config.toml
n_layer = 12
d_model = 128
n_experts = 80
experts_per_token = 4
d_expert = 64
d_shared_expert = 64
activation = "swiglu"
moe_layers = [0, 1, 2, 3, 4, 5, 6, 7, 8, 9, 10, 11]
router_score = "sigmoid"
normalize_top_k = true
routed_scale = 1.0
balance_loss = 0.00857
balance_bias = false
n_groups = 4
groups_per_token = 2
init_std_router = 0.0108
lr_router = 0.000865
n_head = 4
n_kv_head = 2
head_dim = 32
vocab_size = 8192
norm = "rmsnorm"
norm_place = "pre"
norm_eps = 1e-06
positions = "rope"
rope_base = 10000.0
rope_fraction = 1.0
qk_norm = true
attn_scale = 0.177
tie_embeddings = false
parallel_block = false
init = "uniform"
init_std_qkv = 0.038
init_std_o = 0.0
init_std_up = 0.038
init_std_down = 0.0
optimizer = "muon_variant"
lr = 0.00516
lr_mult_o = 1.11
beta1 = 0.95
lr_head = 0.0115
warmup_steps = 132
schedule = "cos"
final_lr_fraction = 0.1
batch_tokens = [65536, 131072]
seq_len = 256
doc_mask = false
train_tokens = 682000000
steps = 7431
dataset = "wikipedia_en"
Below are experts of layer 3 (counted from 0) of a mixture-of-experts language model. Rows are named router (the router's row for the expert), gate (a neuron's input weights, with its number), up (a neuron's input weights, with its number), down (a neuron's output weights, with its number) and show model dimensions 0-127. Each number is 50 + 10 x the weight over its row's rms, rounded and kept within 0 to 99.
Before each expert's rows: "comes after" lists some tokens at least twice as common just before its tokens as in all text; "mostly gets" lists some tokens that are sent to it at least half of the time. This comes from a sample of Wikipedia text that the model never trained on. Tokens count by the router's weight.

# expert 16
comes after: "-", " \"", " (", ":", "===", "|"
mostly gets: " G", " Pa", " Ha", " La", " O", " Sa"
router:49 50 53 41 52 48 56 41 56 53 68 54 37 48 47 28 66 41 47 40 62 58 50 27 57 44 47 51 48 61 64 39 63 57 49 43 26 49 45 44 59 42 46 47 60 44 59 65 47 50 46 42 54 50 53 61 50 48 29 63 58 45 60 48 41 53 47 44 58 27 32 42 58 49 44 59 46 43 61 68 58 44 46 36 35 58 62 42 63 54 55 66 43 49 54 55 43 58 35 49 30 31 64 57 63 36 39 35 41 54 58 51 56 54 30 71 49 45 45 33 58 61 43 49 43 63 45 41
gate0:59 28 40 59 55 41 38 45 51 55 62 39 39 45 54 46 51 30 53 45 71 51 69 52 49 31 48 51 53 67 50 46 64 52 57 34 43 51 50 57 63 58 48 38 59 58 32 52 56 55 40 51 55 48 63 64 47 55 45 37 66 65 51 59 44 45 54 45 31 29 55 58 46 50 49 53 46 48 41 57 47 36 37 37 35 47 56 54 37 49 47 70 32 44 40 55 42 68 55 68 46 34 36 59 68 53 46 46 42 59 55 43 34 59 64 52 60 49 50 51 59 70 47 48 61 59 57 36
up0:39 48 45 59 49 47 64 64 38 57 40 56 49 67 53 50 41 53 35 45 51 41 45 46 41 51 48 45 34 47 43 65 40 47 52 52 70 49 42 49 51 42 55 63 36 29 58 50 46 60 57 58 54 52 43 44 50 47 58 63 37 42 43 58 55 53 22 56 56 50 53 58 62 69 47 42 42 65 29 64 59 73 47 43 38 52 50 46 49 58 49 50 78 61 59 40 40 52 18 42 52 49 71 43 41 44 54 50 53 41 46 56 46 26 48 53 38 54 53 44 33 46 55 56 31 39 44 47
down0:61 52 50 64 55 46 43 66 53 59 47 49 62 51 27 44 47 36 46 52 50 63 46 49 37 45 44 51 48 55 34 33 51 37 52 50 53 63 60 55 50 49 25 40 48 47 57 55 23 54 59 54 53 25 55 48 50 49 31 40 68 61 53 61 51 44 63 49 44 52 38 45 52 67 52 39 41 56 49 43 17 52 37 51 43 64 60 52 45 42 47 59 52 35 32 58 36 59 48 56 48 69 65 31 62 44 61 37 52 54 41 55 45 48 36 65 56 41 54 46 64 37 53 45 50 51 53 42

# expert 38
comes after: ",", ":", " the", " of", "-", " and"
mostly gets: " Le", " Al", " Z", " Sa", " Pa", " Ra"
router:38 43 52 60 64 38 50 40 53 47 56 40 29 47 51 36 61 52 43 49 47 75 49 35 60 43 50 53 44 53 67 45 62 58 43 47 42 39 41 48 53 44 56 44 59 47 54 82 41 47 53 40 47 51 44 63 50 64 36 68 55 51 48 43 57 49 59 50 48 35 43 36 62 52 44 45 28 52 45 72 49 39 46 31 48 38 63 49 52 58 55 42 47 35 51 55 52 44 48 46 38 40 73 49 59 37 32 33 38 45 48 42 51 54 38 71 62 47 41 39 47 63 49 54 36 66 37 53
gate0:43 44 66 47 70 48 53 55 58 56 64 26 39 57 60 33 67 58 51 30 52 59 47 48 46 55 50 33 52 44 36 49 49 54 52 35 48 41 44 54 50 35 46 34 33 62 54 59 48 47 43 68 57 43 40 58 48 50 57 42 41 55 48 46 47 53 49 55 62 46 54 59 45 50 42 55 47 46 58 48 48 50 42 34 51 50 56 47 41 67 36 36 47 53 53 56 63 38 69 44 40 64 53 48 49 40 33 24 62 52 67 23 38 68 56 45 33 42 27 46 55 38 44 52 36 50 54 60
up0:61 57 31 47 30 43 54 35 55 39 33 33 64 43 55 39 48 61 29 51 52 46 46 59 43 50 49 40 43 42 66 54 46 60 57 50 45 68 54 35 49 53 48 66 71 43 66 57 52 53 46 52 50 48 37 52 64 48 36 60 23 33 42 53 63 66 46 48 31 55 43 43 67 48 47 47 43 45 51 52 45 64 56 67 46 43 63 43 55 48 38 58 43 54 56 54 47 40 44 36 31 38 53 55 49 32 52 47 46 48 54 54 33 52 47 34 51 46 39 47 30 52 57 44 68 62 63 45
down0:62 33 48 36 59 60 44 49 66 70 50 43 43 52 66 55 44 42 60 48 45 50 49 28 53 47 40 43 46 67 39 32 64 58 44 49 53 48 37 53 42 53 66 31 43 60 49 43 54 49 57 57 45 55 49 52 22 57 55 47 49 52 33 38 52 49 34 64 49 38 48 61 37 48 44 59 50 26 46 56 49 55 65 50 41 51 45 61 66 53 38 52 44 33 67 39 44 60 42 43 47 60 67 53 51 49 40 46 47 47 56 62 78 49 42 40 54 51 45 48 36 21 56 44 47 56 55 52

# expert 4
comes after: " ", " F", " C", " c", " T", " \""
mostly gets: " p", " con", " f", " co", " de", " pre"
router:64 45 39 51 51 64 38 50 62 48 61 56 46 49 61 42 68 26 38 35 71 52 57 32 55 41 57 48 57 41 69 45 65 39 41 40 33 37 32 66 68 51 43 51 50 48 61 58 47 57 51 35 56 60 49 54 47 49 31 47 60 44 55 38 46 47 44 44 48 29 34 44 52 51 42 51 39 47 61 63 53 46 36 42 49 41 61 47 39 45 51 58 23 62 48 58 46 52 44 61 27 41 57 54 50 40 49 37 51 55 66 50 61 61 43 61 56 40 47 41 58 57 61 48 47 67 43 49
gate0:46 43 60 57 61 48 42 42 56 43 63 21 52 45 50 65 47 30 36 48 48 50 55 53 42 39 70 37 62 51 34 56 61 54 63 55 49 45 45 59 47 68 75 59 51 70 61 35 42 58 51 46 59 42 38 52 48 45 44 41 60 47 50 46 71 41 63 38 54 62 54 48 45 51 34 39 48 55 50 45 69 44 46 55 50 52 47 46 51 54 53 50 55 40 41 64 69 29 44 58 39 48 50 60 49 74 42 54 68 56 53 40 43 50 57 41 31 61 40 47 55 54 47 28 46 35 48 53
up0:32 57 58 54 47 31 44 56 43 42 61 42 45 62 53 62 20 45 52 40 44 43 55 54 63 52 50 47 45 37 40 60 42 41 41 52 57 53 68 39 37 44 61 36 50 63 48 58 51 36 59 54 70 52 63 46 49 38 57 38 58 42 47 39 58 40 65 30 55 47 58 55 54 43 49 46 43 49 56 59 60 42 52 59 38 52 50 42 54 39 55 56 50 58 39 40 51 34 41 61 66 48 52 53 53 44 42 71 55 66 53 35 65 65 67 73 35 64 61 47 47 44 50 33 59 63 30 45
down0:36 67 54 38 40 61 52 35 39 44 46 30 59 52 40 55 49 72 44 62 47 52 60 71 44 61 55 45 40 49 25 32 53 52 41 52 53 46 52 52 48 56 57 55 56 51 36 45 51 39 53 52 65 55 51 62 46 60 34 40 44 42 45 40 57 54 61 66 43 50 58 42 47 44 56 62 64 44 37 63 37 41 60 51 47 30 39 63 46 58 47 59 51 49 65 66 69 42 50 55 54 51 50 64 48 49 57 54 76 28 39 47 46 62 60 62 47 51 52 60 38 57 70 60 46 37 53 38

# expert 76
comes after: "'", " (", " ", "-", " \"", "/"
mostly gets: "---|---|---|---|", "His", "exp", " His", "With", "first"
router:48 56 40 42 66 62 43 53 67 51 58 51 36 41 48 42 58 38 26 20 52 45 50 32 54 50 44 36 46 48 60 38 54 49 54 30 41 45 35 59 63 47 25 64 57 41 55 56 44 48 69 39 58 61 56 53 48 57 50 51 54 58 74 42 57 43 36 45 65 44 47 44 64 43 40 60 40 44 60 57 62 47 35 39 52 38 58 29 58 55 64 59 47 47 59 64 53 58 46 44 51 50 65 52 64 42 56 47 56 47 65 47 60 54 46 60 55 42 53 46 66 50 48 37 50 71 42 50
gate0:69 36 54 37 45 35 59 61 50 56 48 42 41 73 54 39 37 41 46 45 54 47 50 55 49 60 40 60 55 63 56 56 44 47 48 40 42 40 64 51 60 57 62 51 34 45 41 46 50 41 42 34 54 32 49 53 46 48 70 43 67 45 69 57 41 50 34 52 61 54 48 37 55 52 51 65 40 52 37 51 64 62 52 50 66 43 69 58 72 47 46 53 66 43 61 50 64 32 33 41 52 56 67 49 43 51 32 45 48 52 52 55 54 45 59 40 52 54 39 48 42 49 61 31 55 64 44 76
up0:51 43 55 67 52 55 43 44 37 43 79 35 65 44 55 53 50 57 41 52 41 38 70 50 37 51 46 30 30 56 61 50 42 33 63 56 43 62 65 57 57 48 51 75 67 43 70 47 57 55 38 53 46 43 40 53 52 52 49 45 46 48 61 43 41 51 38 56 51 50 62 55 45 54 35 48 44 42 64 64 47 45 47 44 43 53 58 51 65 57 46 45 60 54 62 46 55 51 68 65 67 48 52 58 51 51 59 73 49 70 64 77 50 37 55 55 52 49 56 67 54 45 57 54 35 44 51 47
down0:41 43 58 50 61 51 45 58 69 42 65 36 50 37 48 49 50 38 33 31 34 49 63 60 50 50 45 49 59 38 43 32 51 58 44 62 49 64 47 40 73 48 38 57 44 32 47 47 48 41 63 50 59 57 63 58 53 57 42 44 47 57 67 44 57 56 56 57 37 58 55 55 48 53 42 40 54 37 30 50 41 31 62 25 62 41 45 38 44 53 54 53 39 41 37 52 65 57 36 64 53 66 51 44 26 51 48 38 45 59 51 69 59 50 50 50 42 64 38 43 37 56 44 46 58 63 60 52

# expert 30
comes after: "-", ":", ",", " of", "|", ";"
mostly gets: " E", " Re", " Le", " Al", " Pa", " Ha"
router:53 42 44 47 65 51 49 40 60 44 51 47 39 39 48 35 67 46 37 36 54 74 55 31 53 52 54 52 60 44 61 45 53 47 49 36 29 41 32 54 67 42 42 40 53 36 51 71 41 44 50 42 58 45 46 54 51 73 40 60 53 49 52 49 45 55 58 59 65 36 39 33 64 52 40 55 26 49 59 63 55 38 41 21 55 50 65 39 60 53 50 54 47 52 54 54 46 55 37 46 34 50 65 49 64 44 47 33 41 44 58 55 56 40 33 62 59 49 40 43 50 62 48 54 38 61 45 55
gate0:43 40 36 38 55 56 46 51 50 57 37 38 57 61 40 47 55 54 52 44 48 49 34 40 54 65 52 50 49 60 44 40 43 24 45 47 40 39 65 52 39 68 58 75 45 52 29 49 62 39 52 45 59 43 62 55 54 52 50 62 41 45 52 50 41 47 50 50 53 42 42 52 58 65 63 46 43 49 45 57 35 29 52 47 31 56 43 53 47 52 69 55 56 57 50 22 40 30 40 36 54 55 37 57 63 55 56 42 46 51 69 50 44 45 61 39 55 62 72 54 49 51 48 58 29 30 59 37
up0:47 53 45 44 34 54 49 39 30 51 49 53 55 52 60 36 35 63 57 63 69 45 54 66 54 51 57 52 64 48 57 54 60 69 60 43 52 33 44 25 58 29 46 42 39 39 60 48 34 68 35 53 54 40 52 45 44 42 64 45 63 49 53 59 50 65 41 50 40 71 47 51 50 48 39 50 43 77 47 38 44 45 56 46 51 58 52 55 50 48 55 61 53 33 56 44 58 38 74 52 46 51 54 38 54 54 49 56 29 63 48 42 55 39 37 57 44 55 54 42 53 31 50 28 61 39 52 53
down0:40 56 56 47 53 50 54 44 47 51 48 58 54 64 71 54 48 59 63 43 66 54 38 56 52 55 39 45 53 49 47 64 52 64 38 52 48 50 38 37 41 35 53 37 51 55 54 46 57 44 54 45 45 66 47 59 35 46 72 50 50 63 59 75 64 57 62 34 63 54 55 59 38 52 52 57 40 62 49 53 45 46 42 56 52 55 54 46 59 39 53 56 38 25 43 43 58 50 40 40 44 44 43 61 58 48 40 82 37 64 54 49 46 49 30 58 33 35 45 52 57 27 40 49 66 32 39 60